config.yaml
n_layer: 14
d_model: 256
n_experts: 128
experts_per_token: 4
d_expert: 32
d_shared_expert: 0
activation: "swiglu"
moe_layers: [1, 2, 3, 4, 5, 6, 7, 8, 9, 10, 11, 12, 13]
router_score: "softmax"
normalize_top_k: false
routed_scale: 1.0
balance_loss: 0.00292
balance_bias: false
router_z_loss: 0.001
init_std_router: 0.01
lr_router: 0.00159
n_head: 8
n_kv_head: 8
head_dim: 32
vocab_size: 2165
norm: "rmsnorm"
norm_place: "pre"
norm_eps: 1e-05
positions: "rope"
rope_base: 10000.0
rope_fraction: 1.0
qk_norm: false
attn_scale: 0.177
tie_embeddings: false
parallel_block: false
init: "uniform"
init_std_qkv: 0.0354
init_std_o: 0.0439
init_std_up: 0.0506
init_std_down: 0.0506
optimizer: "soap_variant"
lr: 0.00606
lr_mult_o: 1.1
lr_head: 0.00842
grad_clip: 2.0
warmup_steps: 200
schedule: "wsd"
decay_fraction: 1.0
decay_shape: "linear"
final_lr_fraction: 0.0
batch_tokens: 65536
seq_len: 384
doc_mask: true
train_tokens: 323600000
steps: 4938
dataset: "wikipedia_en"
Below are experts of layer 2 (counted from 0) of a mixture-of-experts language model. Rows are named router (the router's row for the expert), gate (a neuron's input weights, with its number), up (a neuron's input weights, with its number) and show model dimensions 64-95. Each number is 500 + 50 x the weight over its row's rms, rounded and kept within 0 to 999. Numbers have three digits each.
After each expert's rows: a language model's description of what the expert responds to. This comes from a sample of Wikipedia text that the model never trained on.

# expert 33
router:561449478567561435454535481540460557441554452469531479452466443466489549564510556491455541534438
gate0:591420519521471539570484514514503470461490541480512500425507588498490545571429499518608592563546
up0:569536585484526549539460535548496496437467572530430409464499584462495530539423466509559488547522
gate1:498463527496577592436437592530526491493435463571487410463600508482493548387477623563464563481550
up1:492439519473514556412525514507480546509516457632496448474608525515504535340452595522507489497504
gate2:521509571482535448473493507508472512445427494567531551503446502559407506423513502578477465455529
up2:536511517499475565542437539505507519432614564457565480563446539484525474481488462494473574497522
gate3:386489456483475459506539472512518441566521526526495435478518569549501464557544572527524435401649
up3:473469503542501488558452577575505487500398521530466490561521448521487514499528584467544583484465
gate4:568544510470448596573391497411505467554491579493469477473521454458570572455487592553586504509514
up4:551498495489464616555490490570508547527492534532499509476438514466532522442486546469513468482565
gate5:469479505491514579453545529411464598568488498493485509534465521424522626497467538414493478539565
up5:412548534457440572497532533444525619517505407523425522490504488470510574495509585512425418483596
gate6:582506497504510440575471467446484517459376527399498510494557447552588458565503539503477540571547
up6:489509414536386529445506582449525589589591450521456490533509442527466490376497379455470475421380
It responds to: The preposition "in", capital R/Re/res word starts, "suc" in "succeeded", and words ending with a comma or period, e.g. singer, Other.

# expert 46
router:559446502484602443453526455564538571449551454455549441496439420438473565561481553496462553574445
gate0:493465466503458497453524454463487550566463542561481405499474492422473521505513455517557596587409
up0:566455549512527481480501496441532488532551578467603513574428494613463554522540462553532581473483
gate1:444430493518575530594406483531504522456531436542524455470387459570474568507489622477491558581451
up1:478523524531533501440556505557561580567483532574502548405518458595492560476601459493460438417568
gate2:339556522622542513530501488546510524551511465556497519458521465421479418558521461565486531502471
up2:550419450398498378585493540447488374527459544469478560570519524605496564525551555464485431501522
gate3:511649441453572541487408574483538570598538568492434483498467454490477468557498560460438577571604
up3:563534519492516486441435551510573505588570559576406473445437553506467510436493557464552583578607
gate4:541484484457395617449479517485454522501501534465410482508430423475510522576526575438557485469507
up4:456487485482460442411494514473552484490619550459454513573461547460508560503548426551462587550512
gate5:540511490483563536536486492515515602520518458520470562499455554558452547493495546588569563514457
up5:410555530523531433434518531518526549528469478566408434458542505424499558589491498483447515631483
gate6:497500469432482530507483521539522673532490545457522437494516530471479527540544556577514534496451
up6:519442459464499469433531558491452533449532533533504461505587468488523521430507473578482580476510
It responds to: The word and, sentence periods and to, plus inner pieces like we, fl, pl, el in names and words, e.g. Sch-we-idnitz, in-fl-uence.

# expert 6
router:548441487452548423451549473542507542435552457475550446496495466446512571542525534476440576563440
gate0:520504519514526472542435488514497461495543401480510492604474499463500444602501561450549665439512
up0:455479458498568483403547521445516464507502490511473525505513466581526519585539476569487442506442
gate1:496508514500496537407448518555512534563487592456538498442415605523475423542553449397499547491462
up1:607440543538495453635610478557514469532550553557504585542441488496485416472465580598523546489542
gate2:422579499477512550526486415535401568500474497459482414476458519468519601421468526495530494492497
up2:578541515446473551497516524412533544486456629495517574457456458458489599457538533453521463470475
gate3:515522435522530454525548532576503521443547518499638547554425539581525462454443541446423595504537
up3:525627551509511459561449449455489574516482623526467505449572451454536571589540516455473569485506
gate4:496557529440482528534425483518490531482534573467498451457412401498532555431472497573464590490522
up4:539574511450566525508455434519539517531531497490409546516437561505531522450505523595461554476539
gate5:517511498541597526568445551503490476448547454351531567496537466469481511472512448473483561475541
up5:548608499508613410448473522486462444554525488567455477433556520452447428505446585479408569420543
gate6:472522508510544498461485536552504540479590514490486501407522485493589487582538530502565624521479
up6:482474541488609611464474457536473555445565494536482587507497467506457553442500534554508562480422
It responds to: Commas after places, numbers and names, such as Dallas, or 8,; also after a subject; word-final pieces such as -ian and -a.

# expert 43
router:548453456506537461429497469544478564465538449498540461489416453429524565549474537499445550563445
gate0:531540504482408535514527493538564532520497465532535474470542534510478534507476477471507629488556
up0:448549527530392489479409557465514541496455464569530412494567463504537519449522468508473452446486
gate1:490514475475480514527477502483508552515607451468549446495496556524481573593482436473618621558567
up1:517456479436499538618503449381540467548522470540481478524480370550432494475513472515472532465520
gate2:443559462466604506402597537487434404412494503425508524542484473568575468535491527468530485600472
up2:497400537513400507538444471505565536504516460585458460518566448512541515492506528520471493457569
gate3:484561539568443588608565448512502457468567457526596516546441543543468593497550539564401459442469
up3:528602566430514474584591441562490393497511505574512524497487485536452433563488626550474512585399
gate4:480410499532455490467537584481473513517571564465505532504495433476552525528471490445372500517476
up4:580492532549437487473596627490493555490539521490505472513453506531503463522509535461399457561559
gate5:562532465473444470536541485565522567533496537388512453538444510504437492542524467487562566501524
up5:564424483472452451572525533526524528579561512515564483565600498571508516513494498600427490470586
gate6:468491509560485467543475486495444638483409546511509483439536461484454541450461424525569446461579
up6:472523535461596523492473501538446482483451480623494523491431490446502465456466526477415430622492
It responds to: The suffix ington in English town names like Darlington and Accrington, year tokens 199/200/201, and name pieces like i, m, ax.

# expert 37
router:607404593513501496509455518493507553493500506460496429486478487509484522499517517502442560504524
gate0:552485485483538535524513500515502513561549597491442459539494458431500528445524419548492614568518
up0:538474510484538521548505484504478511591556572504439445553506455452516503447496437551527582558528
gate1:498513494512348504451416532551518421514523551599433472465416482553489514483514571553419494572534
up1:488529470488482540559536404482498479469402502450402541463499604475541512454535607540530518541478
gate2:604434492459462523524465466516532516477437614557578459564488491446503545484506578592484499419561
up2:587380491469482527488439461568516479483439563512580486561465488488500526507491570619509476390571
gate3:524558472461487533496570561574483605499470453592429505436434475478502522545467502501524583479455
up3:506457478541483514547553385465477488513514532441526597474521698501519530501514483499540477517538
gate4:508534468518517499572444507472497556632452417523515497532560483447500493506524484509590439499422
up4:449531479509526506530520531434487594521432403525495458522504557351501478501505458480599471454455
gate5:509371472486457442489542589520488472502534606503504509549448412504533454533543487472524418579553
up5:509582524495535566458514395416534543436465398554548460445599511452476555404503473457502595479453
gate6:531419510505537510491532565443515588451437551452447446508566554460537505493512491519491537425404
up6:645493492502403495523463506592514478457460397542581416554405573440510541530461458547477508439602
It responds to: Newline tokens ending table rows, headings, sentences, or album chronology lines in infobox and table markup.

# expert 0
router:565448529502570434465540476554514555460556451484567444532444463479515562574518536473456557542434
gate0:495555548511493526455562476588482613552610569462472441516493545462498468524531462493551499429571
up0:552549437478478396498462401493535506518545534553560499505493477440509473498445562478487522485517
gate1:494566524536534502446479571374498550553561453520450478559494534528449511418446436553442484555442
up1:481541567526495508510495542535579595474491636483442489502513548487479529465475516492486555511396
gate2:603407471510568511559421434460522473490460568509619479521510463473548568491483593462467454490416
up2:532487486528517464465463406511526524517562500432487373525577452470537438566502551502508466600482
gate3:478488465463479525524518460515499581575549541553491554493510516537462550423462480500494455476461
up3:524445519484493445474502394539520516500603455575575508509435468553470554543487470467525483495535
gate4:513518571499457383473530406532531522519408503653469508438572447591527511593500478454449544587552
up4:448532531504492334506462434479462516471454456668534547453533510578478533528516486444521571526550
gate5:513527585525491495510422498496514483531504521535484541521526431563499540520503520555581435457494
up5:461442468572561492472531387499504506468556569483541448489491511420492501506481453545477562507632
gate6:492585572427374372534582515502486461519489395486455471440453413591482496531514455535425486514528
up6:429447499471528424491346485574508534472553507427526457549536494519472589547477524514502559561456
It responds to: Function words that start a clause or phrase, such as that after announced or estimated, and as, because, when, plus scattered mid-word letters.

# expert 55
router:545433523510567440453524498533479565470539447494554431474451461429429559561426571518451551551447
gate0:475420455439458491562619512457457564471512549611574544486439475531523469460542567576520513484497
up0:517515481473480517408568464524463563465432674525550539590420485578460500471572525589575494429491
gate1:523447481453520499460520459509457538516504629474455467547442514543532527456570484586490478485465
up1:463560434549466492619507606518510400512521518470535480424619457609512536600485441460418509526556
gate2:450458396522487482473569531449501548451563523518517498450537555534488526532535482538509411524631
up2:519452589475542527472505533573518388499403606496463569477519467485536503570458475436491573423431
gate3:478498529528537522493573505514499558477438459460546501474553461369515599473492464460490560449450
up3:487522447565513464576433525494464496514450464498412440503538530531523480429466521443530469544534
gate4:500425490514474487573496528520553657568469540494484543485455572566474461521474499499496464467481
up4:559499464544545426697469401501479471433486518551554560559528523495516384422465521488485464584594
gate5:522429502545527505539484565532484569417479537461421504620501435545553430508470433500460495516386
up5:466590477493401502401443496431441524485541534531525525446346568547427552480481434486544484520568
gate6:542381492506405497501510571552485564519508626473475511479467457533463559481472483418436502499526
up6:498441495488498401496519531490475441496469444382533534551549582452486593503510518522432532527562
It responds to: The osed ending in composed and closed, the word " in" as in in turn, and capital-initial pieces like E, B, L.

# expert 3
router:574455526540561447442540489559508541446557482499558442496458444422488556568480535510446551528439
gate0:539411583541407499503473528492471548481419465512500447483407477452535489512496516585425424451480
up0:587446434466546510512403502402474491483551540558552494625522471465539511405513546541487528614444
gate1:515408525547423569504449508492501605547503473547562520490538471469444543408496473485447476551478
up1:528502531462492583469523457529541500510505511516601487512508513550469523472480475510458536507460
gate2:425540479542482459585607440494482596579552553554545505525472497518445571499523505499424578370468
up2:490461516466410457447471492490501493485444397502419586509495530522561407528545564518639499572489
gate3:569566471559592488518510496481573468485461483484619544452580550547532601444534457522537560494412
up3:497460536443441520552524519577461555536481469545427465530440478443414401573517448496512437457508
gate4:501527508452525487497558519531518434497527627576492495519527528469460492482511516527579484500467
up4:561577552471567542593542513475524481547487541542498477502548530447464522477463565482509498484445
gate5:622438542464491457489574498473518446509449475452514614506428574642501450593491439550469463455522
up5:444536463509566568504531441523450487537503529472557526534618467419530451548556520542481518462556
gate6:526425506499470439502566552471526461527490345439529451587455499457468563531487464427463523557508
up6:482477520483490518424415497450506545517499535539494432518434486500489426435524554551493458410519
It responds to: Hyphens inside compounds such as Commander-in-Chief and under-19s, capital or lowercase t pieces, mid-word fragments (ult, art), and CJK byte pieces.

# expert 58
router:563436506482552447445485479557507567460545449462548444468474473453491565552499510517426551550453
gate0:519536442482510438447527542531476534468503528442552495488411435545451481484495478511599443488479
up0:530470557465436504570486476480494370523419403628556499437414519504528521491584550502480447442467
gate1:518571444459477583454559490431510561563500504491510455502552452463457639490467481505538550506461
up1:525572512456428595492485495442444613574492441478459484441506467473458492542480515516513498479419
gate2:475499482553559504479537461485448547423564512536519437467529533440499492523490394547544497469419
up2:480531545478618531469576507506459580461470525506508419540651513424487537560464495596465486538526
gate3:483500572520477514547477413483531506532488493554580480518481476560427428543537408478543593556395
up3:448506497464416514538590495498548517429557498489559474478472553439554442513580474437524475467536
gate4:458461461520471453430365411492466559480419520641438447525436467458484539561465371538390528488535
up4:501529446438496519507478549552542520589520413422550451580587454560521422394541538504578433511502
gate5:538490474504549428420488579592504579594514440455500526531373509484474480427514511506505552532410
up5:443482592468522543540424455479501557472474438597414474449473530510545547574456428503461429439478
gate6:539576511532564529580484489465499448555520421508495464467561541491509542485531501365452555560513
up6:526510481496446542530390481548450441532632509546377471472413484557521479352426481385477483462528
It responds to: Hyphens in compounds and list-item dashes, Japanese character byte pieces, and word starts like L, Le, res, as in U.S.-led, res-onance.

# expert 62
router:550431482456564442432542503540497557454547457449562426464448423464530568571506537484427570555445
gate0:516469500492527503567570495629552448450490617495451454525552525469446491522470421491512400578524
up0:558465441464583447524451492465437454501464479533455484544574596504428488524488451571510515494508
gate1:444481540529405542480487529532480549425522512535563471561445522593569538474492489542471583533488
up1:505431523489466535509504564504487629427465521479548544436459497531552514484522439514551601522511
gate2:550455469507488480569460424620478525647611460530643421472586534465492555481504518443477503531452
up2:521539551535488443518478566448483411532452498524506448533467488464466494548486527564460556443514
gate3:497437570548414510533511563553521438509550555509628484501485526380452554536511481457581448523508
up3:539602494527505517526511474390551498526500465461542524507531507551497499494519486530495582520435
gate4:348399477477536572551549493504453516538498478544548522401472510429517539495485562545499472461480
up4:610472487454487499517467502526516506429497579419394495566551590555502485556567402357503426532610
gate5:531421599458449592610510464482486394584505516492533488545540470455477536504547491553518518503496
up5:481542530585495575362434613553496492505483585513500539440384516567499506507451417478435503535581
gate6:405489508407510485541460549587496482427534504550506527448504469602556518607497535543563472482554
up6:430507443482469462530507510517506522491503542537416515428395467475526527541507461583541471494437
It responds to: Table pipes, digits in number strings, and endings like -ved in achieved and approved, -ical in Medical, -ed.

# expert 29
router:549444490513527441436493416562476556459569453471555472457420437437538562559516549497437549569439
gate0:473501435499547476646503541576477488491595504485410591437544491506544445535436437388446537529456
up0:454457466477485434457434543627500426496458472520463522534547464434512486562481512503483541588562
gate1:589585488551485439438499516543487483486485528425527612547519551457520591511586571544493451531415
up1:518434476512462545400479391572489505497516437463455446509536463576455435579528526489529596482637
gate2:436466553537498463440466537490488518540543423541579495483552468509568374535460481534479560532455
up2:470543507473439503385465497420515409472517439525465479466545561490480512536475594565462451531547
gate3:561559462472515429497525465571534430498527496495527363561412560476499530541483481517481588484508
up3:517594497553429566501505445511447481465495477433465536508525502540423533460496510472541600497426
gate4:490491511471581558575479497433543572569547504473450527468453532554480462522457617481492517610457
up4:556475479463520550445520558456556471522525488499504493480518518515527409570438443544486521378563
gate5:397453502451553482525459586438467597502446540446390455539467517507512638526471559487532471534498
up5:485529481451462488534521459523472392423507544533537463478425492461555531474482479559534520451565
gate6:437480477465518559477505535564521584427532496494476513440472475473512546479495406517488509488442
up6:547469472482478526568528558465444582420522481522486441417495476468538459576537606497576415581503
It responds to: Final pieces of names and words such as Bro-wn, Man-rique, Mar-io and rainf-all, plus List after See also.

# expert 54
router:560436503525565432437518461545449575472568444480537455517435442463538555566558558480441549547438
gate0:498377519586589550463422529542506573568449441547413452457561585499561519400497464514433497504510
up0:516442600551470498433506580514470430517431518607504512410494511402514514473476476481467559453546
gate1:576501426467494456521496468481493434535419595547489483571532491444492472495509371595502498454474
up1:524424488513463418486536502518488511585433354551479449534502462473475439524535503620499382527396
gate2:513556484483562440544513508585484503451492534524610487488581559365523502476495476418562461493496
up2:435446469542407489457503451566533487531535486444364484497480597502485463474514517463504462422477
gate3:437518517479477495383518579426522487516491506404568481464466415552493537623485570580473493524467
up3:505371548471523416649491472549419564484541530508461533512432568526521500499493522421498459469493
gate4:511494514542426459457479428569518575493464501463476478466480385510516549469482490557653481534446
up4:484539526529524523602562440454442523513486509509438433495520409535515463535527528487603535417486
gate5:541548487557431537439540611592413472548477505618449395550480463486555535469488431472487480517466
up5:481429531514469541563589473517509545467505474504609612481573480592578530534503481553506510511492
gate6:436507585500500463525580469576594517470476530460505494433526550387455484486561530508502549503501
up6:595454578492533448509490539494553441531468434475566567469558468542477459467475470522470570383533
It responds to: Table cell pipes, noun suffixes such as -ment, -ation and -en, and the hidden mark after coordinates or an opening "(1" in stats.

# expert 36
router:557438469493533450457506471539484539457554459485560470488487455456491542569517545484459557563443
gate0:506558467510564599526536448618545408473532496478378488469481555429539487557477530535425530519452
up0:619489478539494580515487533591527583459561413452481473485501518478445438555450541518444495453473
gate1:429558542520554528567542576531495503500481550445478459426552463412513588517466372466464522511575
up1:448475529471377466531563514600519515556432433442574463428663534382556439526451464546553562512556
gate2:451544511485547483435460541471528442448513504422582536455518553395550574595490601538523473501475
up2:493501518508520557477503329480433518483605493491484521495491504421442562529532503473571505521389
gate3:512498572516416528605520391475501597518508548545445560507538401561534460523509512489677516427461
up3:602462483515589528543520479514505539517448498493542407484586557549499584482531516435502507553483
gate4:488548428547494417538519551586492477556483501463585430575615562516538514427470546562484517457430
up4:527460489501519490547621500519494499576403363537525484561549486497497484553510493506551386381533
gate5:517573524427452513504411472422480466531543479486531495511414420513493519472437471505495518530536
up5:497490457587578547435514517504471504502517468490515534503566537525500478474479522390462437463432
gate6:478401469478520430476463541519487459563526519529430573541443565566490403636561509512605510455605
up6:545583494520622446377467441555549493566473523467506470489499536521481481437559484441551467568560
It responds to: The verb held in event dates, digits and decimals inside table percentages, and short mid-word pieces such as -our, -and, -oc and -ub.

# expert 15
router:509487516492478489475466408605485553482481550558534479586503494490504577549506463469510521496498
gate0:472507461481507529515479537506506498468471564564504377479544498565508487514466506516499485477468
up0:504508470491536519514486512488485532471456555557455387503539528543506462551504521491523473457439
gate1:550514536447472499447454457593510508530377470589423393559665496459514529496475523577439495457499
up1:500514461454485505604494546542531456496415614406547391595526427529525564477499509443492444487519
gate2:484449466561484468555509483473472494421580571418476386458445555482460505538511445506617475460539
up2:527533489562518503516558467513530409444596586515415535439446610557497472516505445455636527514583
gate3:502465512493491482415491427524451526508534499534547454523562565519532526454473457514436578509525
up3:498533514492564516480463576505497447470513418380595591473544544485506514539518449361475451542483
gate4:526518505492509504528586510448444523477535511451458476475561419424510563459513559486582460527535
up4:487559469493462484555492569458460508517530510503414432482476470409493504493500609491574450509578
gate5:539560470474541471528443452606549499608489557658441450530483552531506462474499509632491559534507
up5:403420474549503540513557527366438533439510454408642512527503466461541570524476477353496409531528
gate6:503422479481537513517525464604479574622505568483505498472487519555440540511490455543448410477652
up6:493586521515517501436439540445488469403454439552496496500494459429560506521520545505581631509308
It responds to: Nouns for records, albums, seasons, films, awards, championships and series in sports, music and entertainment text, e.g. Champion, award, round.

# expert 56
router:566420495473509431451522462550488543444541451446545439518458444453501546530552523458432549555418
gate0:415481510487496450515428538523405444424579549490419545495564450507489598536416426493499580443570
up0:428485503486463472556449506496497376505563550473474461513518515511450489548453482473519517520510
gate1:586461505572455599630567421503532436508517548518498568532379558584522571557499457452557519521460
up1:516509583505401477608456461541515459575579459539469550384453555623545462479525543532519519529439
gate2:542491492561449545502541535473512574509554605565541430507418456500481586586531418529424463567515
up2:463449476515492387568464564533475575516523501536491443456449491555591485442486473564424559516495
gate3:483468548531484441440541494444543423471501464472503514502537443552472483541539532504415452525521
up3:513520507517463530474487427443519532558473490457484462513507536424525543472489405492459475518408
gate4:558508440513478483551527476569533419514521531463482541468430515477458528475435439524570576443525
up4:571510487467504429528452569438515481530526578479532484386451487442535518484494474565504550527529
gate5:401510528457410578407397540556403543517433490474567451514444473501478524446509486512435420517495
up5:479467606488426518444422505489493492418467496533369486529458517523494529493472468552589533493437
gate6:449506484539551507390498554556538491509577474555411479424519537619534572552454457487523495527527
up6:463500518449517508517512536480450566530504454525528463505473470423551505498550518510426494532559
It responds to: The ending -ely in completely and -ury in century, line breaks before section headings, and words like by, is, with.

# expert 53
router:543440528546526446445502488548541560477555467462545445525479448440499562555444544481449568552432
gate0:537533513543457483515555508543502565547468530494437496344534399535476533482531428583443511477511
up0:462431424521468574538434515375497477507471475508599552598461558563502461547503576459510487475550
gate1:612483561442481468519478486556572414461441423492550482496431459530476528388490421484517615574533
up1:457419533455524448469493539454486402451526534451520491503485457405473555585503398503461574526583
gate2:454580488448604543480556469507514561469476586464494470570478592464490496402436449513463455460418
up2:526490533437459431475597396553484541527475511524463538458544438603466522449566475497642497519544
gate3:452489555518475605550509472516557596514489440461513507444504597410445523426531526568408529614546
up3:538485509482516490435508462388484505536519566506479494478480402544510400547518416480402387521389
gate4:569559555504492500539501560440522500523519392467453474470490565427501490574462442435537444508418
up4:512563496563449486522587530466492547501532479553479437468490516424510550489497500468551500497530
gate5:492455406480547588497487492587444603565408579482511485467514575529524469578581506506480602545417
up5:509483449484411436453584550530508579543548445445576523449579471452461366580543443491415602548535
gate6:510353503535567629483400521470539587428380489499455510461591521445479477465532426536471490448600
up6:493534562427494479555576558447458528573551593409596524524403472506500556506501588552508479543417
It responds to: Sentence-opening In after a line break, preposition in, prefix un, and name pieces like Der-rid-a, U in U.S.

# expert 25
router:551454521461588437478512456546598575457546442524574441594479446431524553547466568454429559578457
gate0:401421575534453486459481488374496563498488510511584505446540469512530524449447531528467583469542
up0:518491457503494539559427527488466561563559519447448481483385515403552529524454553489557450468411
gate1:517492536566549573488450585505469529445582478467554503492546531476517495439620401559474468506456
up1:468553479534551472476528450495500592476507538530403466481485505558489451417465555511442511516568
gate2:494482530543487480505550417439498584523562468454558472425405448510482521489515649518453528340466
up2:569583519526650467491551571473489387572459449556477498492582558598514516471481502466503577497544
gate3:589528508494570474578533530467517541558472474509513505553582507445520477537453459553531498436500
up3:534435545537421565480606525491478601451501446540452460503582517506479506432491537491470513488416
gate4:473544455518461503544470574490515584543503517537509499581399484482477562485543508432445594581521
up4:571444521489457538434610431510459415468405486437474454441547499552511503519482528580520428462375
gate5:478533503503380436531436525516534627522547558522464432459532512506547479566546536513544444379561
up5:536507430503515438570501569583511459463562378524524522548445435455451477602477514499417549560490
gate6:480614472498431487540450435580516534552434534424457556514499558495520451438489463473498495504445
up6:458583487618562474560421412415452493542495486473562507478520451532473435507544416518534540463511
It responds to: Word-initial g, d, E, p pieces starting a word, such as glands, days, Elbrussky, Uganda, plus diacritic bytes in transliterated scholarly text.

# expert 10
router:551458507465542446453505518503471558489544407609535457543478464467485549581426631434450531537416
gate0:492509493463434474483457630418548529522442402567472472524490524426479481600478638480529440476450
up0:476464487485546591511518389577503446452515573436474556468490511565539538408508351498474575486494
gate1:503506531509572439483580561496620535449524513559520487448385421437518453495571515514457585570455
up1:473557517385433404498460484586483448489474474420503484459568536536517428482423510507464428496511
gate2:501446513501555429453508411497516503444451477510495504505416424538466584575520578515488428467514
up2:452546443469453541484454446566461470451537470552497559557566496491581475463563486563439420551594
gate3:535587530558425383504495561504491423521536538486486524580384547537508505470487522517541488576537
up3:536549500518624503542505506534483539441410514601567553469488528566423516425529519551457553461497
gate4:443525483508422459564536503487525538544486580487491374493424493526504526549538423429542608594508
up4:411555527534572433514528547504481475502583547510541486458592525549476453431471481475419511549513
gate5:437448536499540480558503521450493637580534509445464492489513466368543411521541505542535485498372
up5:511590497562416514550564603574489516484496505557437448453498442425523640541573564519530489516570
gate6:573473493508504449587527497502525616407475510404522496482445456550439546511513471438528524500489
up6:558468543543549451474548522424515495588494482509426535578568426509542520502489562466444545582478
It responds to: First piece of a word split into pieces, often after the or a, e.g. bro(adcasting), bro(ther), Bro(oks), re(venue), te(acher).

# expert 47
router:521489511467483459502540487518469494417584498555554496478456484394480527484474597445373498611447
gate0:517473526505560467562426422405471484510538526459535476536528639514442497575548465519460405373621
up0:415418475519572510603477466428481532520541509441554514528564614514425518552537572484491372404566
gate1:536497535544422445510436446490482462548495492356567523449456494436461501541518476410553485531594
up1:371552498489539503455504427528446523488479511431382508488542436559476606493494566549495491509456
gate2:568501523512499483541583605495537493428525455527450481481513561477503536540498493530477333505519
up2:547476522485496417485491460409476452466487542420464437448559453602549576485512581507482591510411
gate3:472486556465504533420515434393528522508534514511514502577463421487489453378483463568539441549444
up3:516536522479518496576531450493496464439453515457471584494534487541546549641497469511387563425470
gate4:546547541557527385478516443543514445497611458436597583588482539429517444473474494454531516474460
up4:483452467476470681506472552425483531545389553529480491401461514648502502521491442547594525536516
gate5:443511512500546637509570477469500417419579486454589582577555487437500434532516622414510410482636
up5:430489510510527658493550478499485404443565510461590558586560461467514452524536613434505402497632
gate6:526473454497411456614567490475495483419538564428538491577515572411527551460506598430461476507462
up6:493513567509607545390409504531481486559520410607526519470530425529493432544501415534536499475471
It responds to: Pipe characters separating cells in wiki tables, especially after numbers or names, plus semicolons and slashes in lists.

# expert 31
router:537458522583554457485518438558444556466537467478552446494452442471560553567464577441447576551421
gate0:456466477532496562559447589512560420524455434550507482481452484558454436485495523574448513530530
up0:479511434506504622579474564576500457506479478508506444475459487533463487496488480585505503554507
gate1:454482484582544600479418533490520489544467516464450510515432429447514558510491470455523653504443
up1:568475491465456498528502500485496472538545510534598460529492509456523535493485602514380473538535
gate2:540548539512467546436493515628445505481548553601516431458545426448559554460490496423568610382618
up2:537438508540489442453494550457459517468389584603432437468549452460553514513453428486549529478629
gate3:505438464450430452456634573456496533485511479512576474462531468398479510520529493537541566487495
up3:506360550434525669493433470573526399450442448483533412463554529499486510451457469440486443440616
gate4:502497457510506660363537488543525567439439550420655501551488480535496465525541442519545448426476
up4:514464498513454417637452574514512510478529512570410533510530549444466510463478440503451469550483
gate5:516455535508502499567550443447471554463475618483617518497490498558507546539471507420548578561550
up5:473504572481515537446484487496521496479538567541480535498660575488528505400500498603441558445546
gate6:533613472481513401490466501477574542511536465532559543490536486413542469555458467515475515562559
up6:446581443553574497470582401491543540536545568440462505494559417454520389502434539542489522475481
It responds to: Function words like of, the, his and such in running prose, as in Bishop of, such as, plus chief.

# expert 5
router:542447571507553434451478468546478563457547465475536431466504452450485566550468594465460560544459
gate0:571503518489495438567553417478461552494527407537469489468492549441556522487518474574589486586518
up0:452469472531447558516458544540500490439580565450498561509474425515526501516482504481482510467494
gate1:485502485469511580415443492536487535510436446432536369500566503482513461561479463421514478521593
up1:483383503549507635600536456529462546505532496501569478523603456488500527478497486469511548519398
gate2:479498492426443415449481400517568437490435490457426535515517540496482532472463440447450635487437
up2:515504544451416605488442431511487492399605504487539428482541465456476448430453511452465510479497
gate3:473457525480585520481444409463506462516515474510474470506358508495434451466450515438595500455449
up3:553497502458475571442530544530471462454507493543499555512428516467500454534510448511567355530487
gate4:486483476492496513490446536514471506593420510517535477402514512460503469299452591550395530484402
up4:502518489495479491538523475539565560444451518430463518485544413478459607500476430514565510551537
gate5:495454565475501519435435551539480586506459534512495484476429443414424424504434464553479428522555
up5:543480469460464489531598450538464406522454447554532469522632480611520467543499485602486525522426
gate6:500564500546361446611480439488569422505505470530487416500446553482502472445507572625405516443367
up6:535529478545512454565561484453502474451585490423633542521467500499503492491473495505477447478566
It responds to: Function words like the, of, for after prepositions, plus mid-word name pieces such as V-arn-a, d-anc-er, Mar.

# expert 57
router:567452498512534438431537466562549561455553437506549468511431435456418554553454559483435560525415
gate0:529435520497583561482567433440492521469441434505452562486438448417504459476500455479493517381487
up0:540521551517473508616480520552524478522486532543609507550463563574437478513520563496537457476578
gate1:445480546502463582479570488573473546497470520500382474587498540419518528506571317476440483469505
up1:331399525539486541586519497585527606535505494526455508537510505483505473497497453430504444569516
gate2:561463492470516482472550619521481530498470478510576508443480480494515570330471455529529459476462
up2:566421408493573486437472505482461464536433467529615518551550531551496458462557525473499509441475
gate3:501522548518554546557509548505501543447402489508566413472422503407522618529523475499403571469441
up3:477497559481578457466411469444476384533499563574536497454466545490495502508462464542512516511525
gate4:539449487424563506429500457482443521473569508501488446494501495533507513452428392533402627526569
up4:493494480484475576356498493555523611468546523488486590504536604428520545590430430421569430438491
gate5:582520518482482519477484438494508495514544444540515553468521475542515503533495525565490478444469
up5:471484536509571431432469512538470463569453550515455479498500473540469606517521420522481549403499
gate6:491449545504550525553534582530445468500443535473448404459551443451418529437491420482545524506558
up6:466519439502494459482481599508525401497509493537444585569546495456488441494459546456491469540538
It responds to: Commas after list items and dates, and final letters o, e, s completing words, e.g. com-e, appear-s, cart-o-ons, plus line breaks before headings.